python train.py --n_layer=13 --d_model=192 --n_experts=32 --experts_per_token=2 --d_expert=144 --d_shared_expert=128 --activation="xielu" --moe_layers=[0, 1, 2, 3, 4, 5, 6, 7, 8, 9, 10, 11, 12] --router_score="sigmoid" --normalize_top_k=true --routed_scale=1.0 --balance_loss=0.000434 --balance_bias=true --router_bias=true --init_std_router=0.0107 --lr_router=0.000583 --vocab_size=8192 --norm="rmsnorm" --norm_eps=1e-06 --tie_embeddings=false --optimizer="soap_variant" --lr=0.00286 --beta1=0.95 --beta2=0.98 --batch_tokens=[32768, 65536] --seq_len=1024 --train_tokens=284100000 --steps=5845 --dataset="wikipedia_en"
Below are experts of layer 3 (counted from 0) of a mixture-of-experts language model. Rows are named router (the router's row for the expert), down (a neuron's output weights, with its number) and show model dimensions 0-191. Each number is 128 + 24 x the weight over its row's rms, rounded and kept within 0 to 255. Numbers have three digits each.
Before each expert's rows: "comes before" lists some tokens at least twice as common just after its tokens as in all text. This comes from a sample of Wikipedia text that the model never trained on. Tokens count by the router's weight.

# expert 31
comes before: "0", "1", "9", "2", "8", " |"
router:165155107136094120111144146103099147115097091138148098118120067146133123120067141127123163118093143121132165121129162114192123160120139138170134128169133112102144131131115125096097115136025134152102136129163133152121145095139149123134095093163109142149137124153134120127140123135135119159106129109104101126149164076125114156090094127123091163112162129116138130102166141137087111154144101127103135131178140141119151177115134156134087120147147122119120154140101118130118114096123123119142119138134099114140147165058164133116168102129125158143136128127128105139139166111128094153
down0:150143112130136164181168131094142113109117122096110132113112119085109138133117151146098120129113130108134092170152122139129118127115144169131119128100141107140120156139149095133151105155111123087130122088119162082116156120171149153160140126067152120111138136122158163132126123148100124116134150121148143112087122100089119093121196105124131141102147138136161102108126112127094126146121155122133111112078128111110116132174143121112158191105134102104082149163127128184117120136102099126074142152120125132098130127151152130119103094141200116141121181147165125144095133113094169109
down1:114148138080179101101167139116088143145115147073142127126125145117131125129173133125124149147148081187111104097128117153138139145099108137084162094125124138139126123123121150117152116106135124107118125125148184102131105106112151173100135128119148169138163145142147121144102102149098139136117095113136137143129099110089128144078090128141096136159146176110093150098123157101155085167186136168198123108133150110089127165117124125155136148164096120128132168097132119133124126152134139112093123110129103129102139137155136154112137140128118136135118169120143096160111086128094123082
down2:117124150113118143146127099130147083140147129119123165128128158088096094138220173120122093142161158122127133122133132123149118128167125134126130123140089149127143127098144167159100150071173088126108115176082105118120138104119090153127122164115124143134123137150113117135143169101071130166141093156137109108122127098107129103130097118113143124098156151157131131113122141159090168101145096121124175138126086123096128113111173148143131171140132117167093148108134150093122114164103086145131121160118156167124106148114165110110102141163127108149130129131117150144104092093116131142
down3:126116100119127125152139127143151111117106144134173153144129136084100131140128097135101143156081164168153162100112103132129094146131089145122139117082166116152129154111163142169129181109137108120140143076159118177124112173121107068128139118148141128096126084132088144105104084129116140159124168093135096093116103114162150080107104131137071153109149129150140145120130123132103118119123135144112126144145120099136132122151121098153116127092117132154126129165139160130136087157106167152190141108086152108082136148119111154133125146136143133108110117111059125169145124129128125116
down4:141132128097162125136116142129119133193135161171104112096153110147132166122157077105112120077127142180119146152123093142155140119111174119091155113177145144133137096158152118129168144125142122132189146128122161136119151101157123120110133126136183126141133153111126121146149159151129104106131146094123080156132097142163111137142110147176110116165112179149148130133100167133108154169127126122127141094124104100145120103110097139214154128100152127145123095148160139131157129155137127117145092152151155126117111129137144174145110130094079145115125097131098135151121116129118110115
down5:093121172096196137119116100114143162136137106138137119147143123140102121098175119098100136090130130149173108085156125109137140125147161150157103133116138146114189123126144141130134121143119107168121097148153130157087123127132129086124098134132126147128140110133101163138100130131167127139185078136119136166117110179133155165101107103152118137150128180149137097144162093123157109108119141079140154146112131129155087104066145123137085135142134137145112165091124139158122103115099134115118152096177117140084124107095128140131160138094146141147105129147139152129117110111179100120
down6:082136117100122108163159107141106122107143183082135141127143097134127133131144129121091134179172170108161114087087109111161117112099125111139136161108094152191135126146130149107122095182115109160062129182148125151152130130101153118123158128133117118137160075106155070154146095117176118129124149082121136126147126151132128142138145115127124160115105150133169114117113133106148112157133146156087114121096146106153155142125161138128147154130108137111144129145112096104127116130153102100073098138128136132120130148134129157155163136109155126125156146150148144156073146161124138138
down7:120148159079140171149121126161141121160126104123135141162140158094155147125133126120150111132106085101122090115168128109100129086148132103186072159127091131106154116101147101157132111115130117129122097169115122125100125136061072155166157100098123105177106159145105108108129128154091100140128153140112138149100115160133152117127144125116117108161138138113127117131112135140107155080054140113141139156142176125149119112141184119118149143157110163086106131136114104136127124121132142142106129119142112168109108141119118106139124170129115167132135084109108133156109155154131075119
down8:160154126157112160140130130133154126136152125110122174126158084110150161154125097137130125115119135126119141086092137108099093097133135147139122104130071105139144156158118146137145090110130141174178149134174159150134069131162129115144159101117104115127141103119117099157146112086110122141108128116124161106148119117160193120095103104098161164181093099065134097080128092152150129121156124107111116140146125148133113147053123125132126113132140127108141089151119163117127121130139157166119146144124125140130164159134155165095102131122084120139128147131124165147121134167106148125
down9:154131101178108139129125141143121132127152142092142103139152116087124103102123143100138092134096139145113114170118110150096109144090125145153151138139178120144146148159133122122101130131141144118161136138125109163149102148155122129091140135149130103163080149154094166078148118097137149153112167123104140147143162118132150125114125111112088097122108130118096129132155088158101136175128139136127154136078093075114107077136149135151139115128101089147141084121097128084123091092139157140151146066081127176132097111156139137109113140100136101086119117153112103148163165152126137151
down10:157163113083145120155114130143138125090158124082153167068141134106152132131175127150167096136126127101150145099139137126128106115145107126119085116154124125117120122142131158129152126132164113105093100100089063130131121114104142155153120090124144094140090126158110104165183153060067161082100129104112122129169105119162123133145177169089114138149099118135110145134156091138124126116135092132139132163128131143165141118121122119126103130128092111139114115137120114056144169136166142115151155122114138097127132154100120147144125149093124125087128150123134156109155136143123127131
down11:119099095158132129104137136105129100087175096105141154087097115165122179151119126130177171117135106124127173121118159152148141170152151152098139148156133152103098119136104107138088139109122147161116107128141120179146147136109162151129098085140095174126118118127156133170116114120145123133125085161138152144126133102158100133158111144137144108123124084132121126167119124096153095077160110072114102111167111128165147106134112127123133129142110105134149119128119114150146131158174129102107144134121179101103169127142103062118131148081134180101128128122115122125155152155122110134
down12:135108100110111147102100120093125140143119185119125133140099096117088136129120136122145133137060132169157158157150167148106120125133131142139116168157152140087163179142163113096142116106149112142140129113112119160075140127129153104150125114134090103132097187123098153117116136180146136112166099120159124158079136100115132134141089126131118147098135137089102137087095137129120132124156095104143102155141163123166116121162093191139165099117101115131154104132106153149149105146146142132136156147115166109164151114133115115128126134131114188127159149149125152106146125078126158134
down13:121126127107117134124113167145130140110150092069111136180119172105155111138160084174095102113133076141144146115142094131143117149124102140130140111124146120167143128128095098106078060145110088163156096143145110127121109121157112094148133143166086143189145130079121113119149103153134113153115155178122149075131162159113105099146143115110129102111134122141126116156161144125143122171102128108118138136117148191128106079116138125111097114115123119128111133158127149161143184118105123102152133133145093088151122130106131140167141124153129100090141130120146128127118159108133144109
down14:179128147119140131125107113107111178116109178119154130142100160135122124086113139135140102129147098140122115123104138174122081103089110178116156190132163157187107145104168118133134132130115157112106168132140127121177123129142133118090150128112172091117133164102122062125108145123111142125098152126144088135128139131101163117141137148126093141126150114098134125129109115144133165127107111128140088117168142125114152122106098140138125132144115129159144133145136144094109117135114137135112095144116136121045140109109150126117154171088159046123121136094134145161130148104116099095
down15:148111107165086136131077124167162119151152139144085131088131092158109111102155124109132113133114162130125153111144134109105099127137141151110127172178097104154123127142094143121077131164125150105169149138116093130126106115181110084164089107173127146117104073135174115139118116130146148112160120141125136127154139137170131122112139125129124129104094117132102083114127122159103149081101138126155122132147081120143127126122111102138100148132146128160147117121090125124114145134138128108115160162144159132140116153152168106133125127080133194103121080144160172079133175123117136155
down16:120144136138130147072148074129104116104104142130128129120113146096145104119177149119085118144157111102128119125126103107113131119106096163160135111115105140102155172126119137122103097126158106132096083143106129101141084144102143118125100191116140098141128153147130108133169152141126132121155163124141128172147113100140154114115129189135146114142150140151111145131122111133120113085158102111113143180128123105132152164144142090110091113081133162171163153105137158137163147138091124123078113130136135067092108128095129136176142165133147141145142110134137087143183111118170148132
down17:111166110069176129138144129117102118142142154128133112122091097191118068128119134106091082167139117105124135156130120164115097158105119109144169121146102164139152143133112099096108116188104154143140138132120089106157099141143133141116142137114129111149110129155126095086119093112128112118123107176089161115144170119160121147140141136139158097173123120107129113122105131137126116139160079143132113172113174147131092086119135120115148115137123136156128173115139152125099110150138145126086122141074108131135138108132120135153133113130123155110128160142149084149106136105166072076
down18:107075118118156139099106116145125147135079118114163136147123157110147148135070123137156161136106121148143147185176156100081131106099134137144101135156097125148136139131193169116170123090151143099121139101124187094111160138118109121117132120133157106107114109110118142106137137102132153132157094188165114083100104148126117143129096174142089126150108134118103117117169097127131093129114130126131110137149156121115081128119185121116126108131132104152127117094143143127144100131132096145126135156147134122115126137121137121121085089153115080140135167126130067160121101123124092154
down19:131118142114138089113118127109113087153127146173092111133129142140148118155164159120117160110118168110142118147141114149136140141127088125116143112175122072118147065148153129150087105150123102121150164121093121131122143123117093095092135142065117108089110134133113099140164137099099131146120102107134153129102141124096166156150151118092100117093132113084111103039093091148074137131139138109152130140154106151099154132120127156136149100119108105152106138123101123137135135095143153138118145161103141101142126098140131166137106142137095140133156140185129066152118142122120111133
down20:139118145115129102126086118080207111098154177133146095153131168130096124110125153093111135145137096090131134130159139182099151147114128097117132065153107126124113132089134156124143128134154136116155117136154140093131154105163175084127153096109116133155187131134175136160095101125139143117125109110118139153134150093159096124148183115129120123128099128110106096146138116153134184111100117113128115118137129154130122132181110146122145151148141129132088140159132144088148121114140134122172102069130114136131102137141137111120113086100123111191109130136116104121150151128112152121
down21:126133151130149159098111158123113134157157125167111115160163101125103110124147144109110151192119124151104116137109135120148136096104118091131144140138126168113146137151109149150118130112129076087156119147120068148149123098103140088094140125114151119110145132114165084094082163097095115105081104089122146092170105147099135137120145103133130141107197145109123049118123148100138094160145088090133150113130133106119120115130124148128139120122122162114116134102119146148088134163161136150151138093112138123144169158156119147121143140178151140124116122125103121132104112138123146190
down22:095138148138143117133107128088121142149142144144140122139113121133112108105155128125164149118162144147098127124146146123113133121168098130155184154149134102099149129127145135166133122149148117167170117150124100161118142134072118135118132113146102119148124121146083155082153109139146130144164144137164157142107123131154159114140073122192125112103132144127121160124109070103097110121116140150118110181170124120127135084132085154150160138066107103109133128096163145151118112153106149121144147134125172144135162087171070131143161152115159141067114145134109118089140124143124094096

# expert 8
comes before: " ", " \"", " A", " The", " C", " Team"
router:121131101151117138125134157116097121130115092120166108081163121100126078108092139112126133121102150165086130141145119106141136147129170135150145109129146075115137075137128132091091148107128120111120123156175141141117129095158094118118071106128100106166094145104111174107141144170121115124141119130149115144151136112105129192115111089147147149121146127151121154144142132110119162148165143132135129125164152121120106135099142135110141140147153115143088144117118177145119088136152127112139135158086109110161135139110164105121160070115136147074105085080107110137133116066107134088
down0:139122126110173120104131092122136137159101135126155094093118138126130141102097135106126164148152127124147117097094109123163155141120117172121091136111084136132202111151169140115160105138129133099138111086162140131138174092125145083119091157112106175144134147130148127102104107117148152136110108135161140135116131115137118081166140139132113110128138122157167098094158140131094112152143111116125132166140176100128175128089125106141144096116167118120118135199134120166138092142112086127119094162121137111128125110180089139125139127127141104159118091098131088099119125133076152098
down1:099123113117116151122107131167121129107117095110170165141100104109161130107117140152094134135087143111168140124130091132126119172107109118100123142117135112172125124125107187096160101107116154128112135147163153172127085139136155110079116100101130172090095147152085113134138133141123132097157145145114123133141145126124084166163123149150122133128081130117112166129099173138147127141116154127144098149138103170097102125101162130122127166121140139158117170178144121104126109142088132182119134156145140122094170144118166103137124081115136134100095124159133070154118143149144147171
down2:145152075102128104134134144143148094128113106143123137140108108098114097127115085112157139103183129108100137166091132123109122101109095114178132163110148129133103099175116110121148134176140087079138123088140098159104114146109122139141103141127134126121080129149106106136168144102102150107143168107146078124104145105162142158173105119095159104132123117111147169130093084139120137091101161161097157147113113097150151141143183132117121139150141119118096142139130177125136126109152073089111161116145113078140106123153118106142092085135126167131130144128135132111140139107133154135
down3:109106131152125151107111195120137131175120163133146086145145130131127143120146149126106170140121134174132119142146124118134122106154120165083136133126135127106059107088144098116128137121173066127126090111104131159181134164173146119127145129117113118137149081129150171136105150103138136152157142187102119174094145128133124142145125106177138137120126142172100146162114153141175160113113102074123143105119090140117140119107093143143153150101160155164141136145121105111139105161111137130154135144159132133109098110125137126123130145184130084140136096157126114096121119089122128108
down4:098120110069158200120130137104125092122130100097125093137086099163137118142120128106101144124131198161096133106092107173169116108101152118109123159124106160134097128151093118156087141116107153137113141068158124113146148080112150142117088115127116163151126119146118118128120149103152120119165125103159099116098187116132121105080134101140115137112108100126134107138116126149153144111163152146143146128143120143105133121164157133102151130116127124105141083125122144090107103201114106128111149121115139114115115119122118127125126114144119126077131182105168109147106112134156139164
down5:165104175114115091088129128126116120098108111142113103093104127088180132130119133111114118078111138131142127102132114121098166118131140179120153123150121130107171122136133136137108174170104116075113156136124117124112119103158138122127107110122091146123113140118158096109107109173176129131119172097087106148158143144115118085119136131158181094142103182144115131129136162111136131159155119128148130073122106120151115149162191125133102164141155134135114124108115127125163099129155100146130152114156178111130142160094121074160108107109157104116137165127085111108112139144164133129
down6:146097185139112133112138146109173145122101144110131134132145141123142099159119136142080097134115164142122110154104174113120124112155131101125097079138142131098162130090127135110116114122165101103139102171121137106127107136163159075145119119161166144127152139120114149144141112167111158137082141157136145137130113145130097108143128109127120165121161122137146091183067158122147099100113134141121199154155095102124114129153142122106153143133074156109122151119134097175128131114109119115113119135147104157135194153135141161085093159119105105157121125147133160123133100101148093158
down7:142119121168139119153088123121135111172124156136095112145127129141125120176098154114128160120135132119107131189163149132100111096146115134135116128123101113073123100112137117141114172143158111112111145167177141119160111120124170120109160124114127163153194128106113110076144174136099112161134144112142151140175075125157138125123148126144115110117148133142142156087126094104143107159119120118133156099119169149093136157145145081101116141148065060148138111108159127161135116142152144135143130118140140151121125131133106139136091173121146143144140128134127147161114126057089138142
down8:143144140139094104089173155118139120145158112132091152143133087134165141136101136090099124108151123138114097167135115075117172110126143116150148096153142137114137156145138141122136166111154109154169100135163117124135131139151116130113170149151098102104122120116156124145151149157133126103095145107125146112180117114101130128176128125110117096149138099116133114202135113147120105168171131171141136112129158100123162138144101150108164101130125148105103155116112157160178118142100125124126085089085117121119123165113099137137100134148098112159169114085122126167114141055144147124
down9:109116140118142119093162109137080106063116106096168128102137158158131128100120130134093121137123168152101116117087154072156126164114097140151144154114137105163144081137146157109142115141119129103112171106086099142131146074145073108137119128096117111138097169137138116154153106144089119140159119150142133136114123108115143127118175142135116144134130126094129122142078106109121137147088100104143112116101157130117103114130122119123097111100114128129161087096092109082140163124117130114142131105155139133157144097121120076160083137132132115142099124180105116149116155193156149139
down10:148156077112141145100127133146135135121128094130113113138102069130128103169158111114122165115120114180112141090112124133124105124164160121131138119148095123141103130154121142097167129129114123129108110160174181123099171102119178123139130151146126165086176069157100124122114151103134127166136124135119146169117148107138145138139139113125119096148147168104114126104155130113147116128150200115120159131121144146169139160120135112145151138109129148126141166108128131159155129158096130111107142155131091160174142123127141150131170102133096151120154144149148185109141108106075187125
down11:105142113096074172188115138130157118120121131143172118131114103137090114147131125161145101142090122127128141093084158129130099102137089097144070122165138160146064117113119122120110139113176127086139131163131114132146125136089165137132095116169138102107111130126147141117131137116166147135100131113117123173136147138117148147156156106109101124140147158131138140096086112137107131084097082134152134136151088199137147140155097134114158105093134096120158101152099146148156146137140147109143110145106128090141130147145155063109147130115100097152145143121151093116092140125125119128
down12:146144106117116104081136123174128150126150161063160108131148169128121136084098103088089136121125070107159128117119147136089120150194144162105123156206118122114094146086131112145162159117109122116108092132134121111102127170141117101141150132140122129166098143127124144112136137138109143127146096143162140086081122177108097081102125115128143132124150139115135104140118099154117084150084150122148115157176136115121140144137119094148087146149114127127167102128112163146103136095155147137138101129104122142150131136142127116097138122135112134181113105137102159135111094144130130151
down13:124099110101128128142131152113169146132152092124092123156122118144132139115121134112145169126143159160093096107137152144187108116109165138135145120089145112166159161177123124127124095133116122131145061125126096154117145152090126113096161127091169130136166145130105110113133091134098124143178148135147140156127179119116147136122118092102140069147110113101087130144134143157167124141144124095120127139107137144126099118132151155145161163120135118113098145131118105169094084133143132103128170163105109122131116178114120089140147139114117109139152092140118045136156105128087139153
down14:123147140128149122152112151138136135111119076139129152100112145062103092129151100114106082116132125117099096137108078177102139136129114084099105180120175155108135185105108121116143168120141148083160150148187110100134112142094117095113122117106128145114168103111124134092156121167109137145121099117141139137096095113078155136138109123132116160101128142122155132143179142161141112120190143107126138125150100140137110144108165118134130089103147106088137147119111099129133124131151135125114079128162114146170137174117152115133153112107133110127176132118145127169144110123088123138
down15:142107124135167155118127140134130129111127152152065107147149157154143117120137095138133120069159091144183115115151075156109103139148115163136129125161111141120109171152108121145129126139092073130140122105174160150114125115141128115136176158135113135143150137120108120110140119085104104147133116204139101138099096120120123112132133117112109143144130128114109110146104117123121102099108118097148106114112110117104114149099142125070155089124100163130122112170088127110132133108154163111122135098134118116087137147142091155164147126106156137087195115121107112183105132159125176092
down16:191076175073149106118157082150158184065125119138115147141134070122141113122135127117094133142126134112123121098098109167140142096088137126112137098141138130103107118119147131109082139135130133103121132133092146124145122132159114113126123136098147175136120161091115094176105131109109115091129124135123134138098185139102146099134142163135084099187115127137108118105110155120124118177155127135161112146125086111130142171150143131106105171134150104117128112144151150140137145126143118148162104156139101142151172127147103132167119126157193145113101125124151144100141117128143140120
down17:091158125095125123184137138097113090135130163118117109138114089135118140094135138122153109143138130149091138139113123090134140146092117068084130131153128155154128152151110120172134106137168140166114106137148127130138117132105106141139101124074174142105111126143107049139142114108144145069124129133133138148099166107140163120104119119147120143090152147124139100180141116120172189131102140147148117088131106078127127141122098124170140167124118148144073111085112144198118098115102102162102156121101117145149110142133149130134117150120108094130155126133098141110132134148118123125
down18:128111135154146122161143124148107138136152132151150138165116081173133082160132101136094151134118130075121112118091114091154132138137089155130135109139116107149125126152111094158143072109132145107141116159135160126094093130136145113070092065117155152102127154166159173168081130139132101108129147135138131109136155160121165150115111141108141115132105113116133114152125147117088110163120130143148163097133102174162110085115100155081167156144103164131141108111144122129105174148097178127107124104110151122113153118113105143108143101140157114148144161121136140125150154173135154110
down19:091162128134101143123122129109148160123128161091121141089162146120110135079115139157140112156067179101117131136169130129095134129176129165122140142124146152105131103093172130099131113138166126171180123153151115089120167135125159092119158102131099146158178149148155141097145128147139128135155096141191122099134126126146146095146117127115129135085158136098117150111111100098083139098131119120159128116125135182104134107161148087155156082090114115160134127102145163130127144150111145149139152109139137127151141092122100154128092132146166108092141127173138133124128106157127128104
down20:153116143132157109128113147143145129139146109127107109121097082130203086150130161127103125152119111160118111083113159138118057115082149075128104111107096149110115125172133117142111157163166132137112132099152123144169157119149107145160138168179130114138123129157114124154146127112164110140117111107131136149093117136107147117124075140167073131127105117125112142161149108111151105143141087087130129155170102120119116140166107151093135154132171098125094136095130135159130087144103141171129105119124155120142147133110117122152099158121123141086181074129119138134132111128107132119
down21:100107117117096096130162154141149111142122102098147121116131160136119130139090150169147114102122192134152122128134102111117105100170116124157142136098123076130103123098112160173108148129118158123185139098144138136125134129114122119174104088134102101143106116117098128132130107139095113121124125149146117172113106098071123107147137105129100133113129174091138079099149145128120163122123111144104165080128127079109093097138111113132139117082126092108117143139087090133147170126140135134121117105107142161139166104137129133181127094101123171114076129165119128104179115169144130143
down22:084076136160121097127077103149144095161151120134112107140126102128169139109125098109154105088148092177114094163137145141113137105118101087147140130111107126166099158123108119130115098157150120121096102133182166096173097154179129144164118146058113116129118115122153141144145148123133143105131098120096136105107104151118101154144136126139113113110105122141150079098127096110091109136175109148118116146143134146167131126163103140129122135142152132150141143128186182125118106136115156154137127090135110124118128105132118162175188134145134094137131113130159128139115129130119151172

# expert 11
comes before: " ", "\n", " —", " −", " +", " –"
router:151120096150113133105114144121097118142111055153129120104124147140122080145111139132088142095077126145084097148107126123159132166155132113139134097116129125131091150131114167129121147108079155129108131117115140091109116134116096110110120095147119153130101115174142156106102134144079137160100108113133155123152139143090059148135138096125131137129196150119114140117117137111129157121147135169105125132116112167075184137146113166144125132174126119149105131154126168162087107111112108114130117172140137165111124158129168124101131093111115186098102134122124121110133105121176127150
down0:104110153125109155134129139136143146135160159157136121113100151153141135130084151080134173129114118116091092137145093122170117124148122077156130125089123154150111104149099127155124124123105180135077134121164140143111088109164170134185145102119097128106154114161159168112126100141161086138116113109137155131143131114124087100157133102076087136104129118164086120126129099131122186096146141135128124109097114099100148146133129148112140133106165111130102155131119128061134141120119201123107162136116117145108137080149150124114123091116156139097128105102147119113118140128146098131
down1:133097123089154137081144123114124111145124146137140106152124133136108106121138145139125177112097163091152151095144120129109143155159162087139100121128181136124134102100097130073111127135131165124131119079135150089114137124131160138179119141122119141171171125130147114114114188115145102135132090095120150088138194095128093148142169124122121130159166136083141122130121136116098117078161135175095111145158155132119105103109147118155123162120134119156102156115052109124134170184135094137153131139149115126141147122163161101135094141130122112152125136133118113133123166113118127140
down2:121129138193116134143111112081095133138106128093151167138101107132131139144166104139141130137158116103124122145134170092123185098135142142105097145170096145125148113137169141091136133147121132076109122134105118089131114110136115113142100112131128115134160131136112174138129164121121110176135137107094167132121125189149180180143136133144124132140089117147129114107153144131068106128135114081117139102166116117122136166138096070105089123150132108137132150147171135168156130151162097081092139137135126147116087144117136117110136099113147146131093163139093170105150122127097119112
down3:097140110150092105123118090096168118135121106123116119144115135114140120168109150165116110125149126128154131118154125159069140157088162113122107128150114120109169120128108133100148062105154153165123106133130137130165125134099138140128124124124105135157115105139147130161129120076125143126119118107168145126131150086176114092148125177122096135131134141115163144145128108132138121149132101085119133068168114114084112150056135094174156150099139089161105128125135108070092139153171133134145121137086123112123100063128109116127155138148123156127142114100160098142138109139163106133
down4:129151107157085113134151128110171122118137141079129098118096153092064188094093089160115169133124113107122087153118137124146139103142143179115117137132084108134135106137112117111167135128119128137115114156115079111109137115110128102145111108135137152093143093148156117192123109170112127141137171111138159098111126136135136148132166131113130100113105145147108160121097135135069124158114117131116123148102155095144144141127120130141126136137134150103138104141132129026139173135120157104151118156138078150144100116143117143137127133104110157115125168147149101111139126140146138074
down5:142128124129135113102157092170104118150150092087164141084098105130135121146101134120127124112110083119140151104124097101120073156150121163109170096116161129151094119177151121130128145146113100141116088109107153078127124143154134173106094101123128142139174185091133134148153129110139109114142075127106133084137107126106122184165119141158071141138131140136132145143142080086090116104135162115117160126115096158117110113147135136076143120157163120121110155098115126084100126133124133153105143118112140108136141139097128134101109150150118101137159177144126116127125116161117107168
down6:115155157122139210113099151110160119108140171105111100122147152148120123135156064136098144141124150147111140118097136094111137144107156086143125146145101123108155136124119147111135116088175133154128149144098142123148100112116123135174161130153139169102137123171115138112108127160096171104128080123168132130127110183098140124111084140124116149118147154117123150147158167122111143134109123112140119142130144140191115075125122098152132127126132137143116102084108130102143140081111098133130073116118150152177142101093113156093125139151161142120160126171135126153088112151128158112
down7:114087137102123128156122170122137123128159071135073149148142151097150105160148119142170134116139131105118125130121186126094133110084114124199085096168136131141122147143140152180100127111143165153160099098091125090141137096123156155055131080109136133133144128131142147148093100128157108085099133140131130081126121114084104134133129117134133080110130107133114128127136128110119127136177118129098093081174133129156118133115152105137114152118124104149097151146111145114117122131079134129157101119144101122143113114141149157141138126071099139129116098150109109149136156158152120124
down8:121126134126114132070081130147124093119138164110116130093146104112139158142132129145128125115137074145121087113131112142130143138135117196116086180079114168105136111140138147163115163137160114096122123128122089106132148124171131136101122146124114143146135106093123141086128138127120140107119098095210104102132081146114140159128144126127149109118142128135136118155127149126149090110129116124135127114139126127170109140121100103132131112161120171130116128083159102135126108123116131144136185140126123098155198137157133152145124132153074140119102144086160129161113099096057104158
down9:102082127125116089161130120129130145140097159107106181102137100155155097136131126138128135162134150173136128112147176052148144127125118099108135124143144107152111134127170094152130137074069082125153126156143157145132102107136139126125177153154100144133109121142125150110133160136115168107071159156091136196141105126155113143143166130114149109098120113113143128093114121141111121083154141099099123136137109147098124122101134085108131139111117179137124130143092135139082154135130106123088129143158131126145104117160115183139160119091145136128151126137148145101172120125124145105
down10:107095128123114130119139157137113083108132171120123108118133121136120136113155172139118109170150104149149120132104124083107139174124133103082117122183096153162159143114146134140129140108135114116158130150169158188117132103153105113165121151128130135117154162185149114134128143164109106102144116128106128124096102127111133147084129140154104104126157093124120095139124099130147077117155106119136102143178153131149145131098122110110098138143172150097116097068084133129151127116110131109166151118131084166172112097130138117144076123120116148115148089109083140119143179110088154117
down11:169119093123136115184141122092130143141111130127117133153125138143147138122123132088067115175120113147155118116136129155189162137136129103131121128107152114086072106128130169110135126145129144134117137139093152119148163116157142138127122118112101139088144138107095140132174137116133134123124087118065140128145132084112111106120128091127118161126131184126153103070130125107114116142131114157105130130128104138139100123182138139176106105095137144113074170066122165144111140101120103179151155132102152111123128132114084154150103120125133169118120163137162101127173122105090126147
down12:223111099119131150102093126138132105113129142109141116132121113122141104104108146144166083123154126132115165164147124149096123092156130148119137127137124124189115083134084123133087131117121109098108104140146119157149164100136076130110139134145104132082166098116151098101134118117093117084144144117116135169109079147153089122138077124110128110127118148115107117134139173123146131150137134116135103140136135085138158159115135174179086117081120124090148103090151165124110138149083133160121162131083131120129124168139158141156149109133124104116126153150139133103111102144146139142
down13:139148116131142113119091127124125134113138133135172093129180158095148148105118149186123150143126091101150169110175114141119097115163170099103100117121137139101107104120148141116120159143078114090151138121114143152123110159166150106146152105180119150096136097104128097121158136135153121147100116143124165128117140122131124091119137158152105142069089160105121123154109127096161130153150109156113154163163094141116141132105159094142121156110113169147096169145119132112104145125171122143131168110138104171064148158144140138135109136118121123088109141116092153151101182123119147137
down14:135119136106089143141121158110147098124165143135161115151113142127148071086143112084188111155149121156149094134133122139133107099119118111146114115134154114142143145152160079130141100157173092141136138142123143107126104179098074105150130143065128151102105140167157086109130135134139134102118124143130106123145089155106102115140128122123138114141147082129157130126090138162146116098116141183126124109113106104122106105160121117118152149179138129107138156137087120179124136090120107109101109139109142092098084170129144145126158156203133142139140111143127095132093132106120129155
down15:097150135092096137136161143172121134125152136151116109120108118175091091100142147092146099129123062080119124132083109127130112163122128119110094145159116116088092114143127103109112111110101138141106128112136130103174149112094134124124122147144141095120140121163107074164151125126151122123148105151142139133080131136120137081108110141146121121197122110153107151155121123132120138122165177130118130122163136136103130096102128164102138128145168113097105150069134163150144142109171087144119119129076121113107130152123148129140148128126166153113184137149132155107149152130127198112
down16:119122159109153135112148100172151132130155145136139096087115128136117135106153126118066122115120111195128100151114100122136110092131108143103118108120112088135123129145123126121117123135114114095112117102124148125117115208135149068129121145154131155149110158111143109099161144129065156180141160135116121135119147163138090169098127161114145168141116150108112132147082139123145145120150113154080152098105104120148110114084123158100129146115129110100143075158141140109117136079135114130091143129156117164108118075155129148123141110142119117123114150141195142112091101134132174131
down17:116086131111096104121118127108131117146113168105147106136155100106164142106133136114166156148124143144125163128138067140146153125139149154079137128091153160140105067141115127108101137124108108077145143101128175151072129134113147171106065101124079156162127141115105129122107134090101107162127152108113097153112159165137105181089154118081156137140114100122125141080123134144129121127155140098102124170139052115122144107117110160118106120148150104116120140117094123131143097132127156152133129153122120116123105153086127125105143125133113132085110133160117146144131123135121119180
down18:109149146097121144124153112134110144140112158147119116163138120174140143159106138165125138149133126129136128106132098136149141105136122140121145154081152103073108129168129154085139122133135122118130129145115135128168139165160127140093143155096144121137128104198116082129118156101136128151099135137092107154156127133103197080134171092135174153138086133113134121117134166147146156149134113164164100130179132145124133082138101156140109160091113137160166143125116152152139154118125097162165118143180134122122141140105104109139172149082150095159127109128113102117104126095087162142
down19:115099094157103110140112103128154132143128150160088152135160151127158156111145090132172179103134124168178126137114183132100110122160135104152152125121120063105120154145143127098099128108127133109139154129131112135112167112088160165138165102121140158113109156095123130123120139140083100125101115155135147140191172137158144163159113135132100102145111157129130145137139094101117117118148103153098139154096122141174150153106068101117139097125110100108111178110118119123151120146125103145123112099108087170100108118128100113146114119119073114129139100103156127137161109118105158119
down20:111157096147174104138166127168136111154096080117137118139108151111137131132097147108098142104157108129101127126115142157105123147142152150100135156114112107142124113170142085098130140168111113147144121143134136143124174133166137152111143095149127144128132088071092154129149167161081152135167116140119128152102123155116136134092145137129161119070116163076093128133098144097110128162169155094110127104122092090163158138075140143116144159116132112096127118108126117170148116129124106141108145155127145126118160091131086128123149135118119124157155157070112123145150105170128181123
down21:154109078145131139132142197147151135105119077130149157118152146167174125118082125129111129150104141181133128147168084135149187101150104117132144155146129143078128109104132120079114112156179096160099127111101141121116121126147133119143086140129166123104126124161102099149173149127103109074131117101120129147166135133115108099126129117145093158087123148088110144137102142143142120132145165120145141129169132131145119083172142128177166150147132139158118127115096130139090138133134116106143133131126118106090098118118171105132115132112144150103090115115128116190149150135145119104
down22:131104132133146140132134123129117138120156047139117116137106110172118113120129070122138116112131110149112138135091111114129141103121146149126107109134120127147118069111144150078123130124124126161116146100124132100142098127138131144162143113109165104144154116098126120076104123117183119121132162122120162066140191117140120123150118077144120110148119126124147131112099162134155147071086149149095162130117123125096096128106092121118153099089097166154101152156169130149141097164123110164178149124133148128131120111170168122097127173118104087142134136123145135144176118127129156085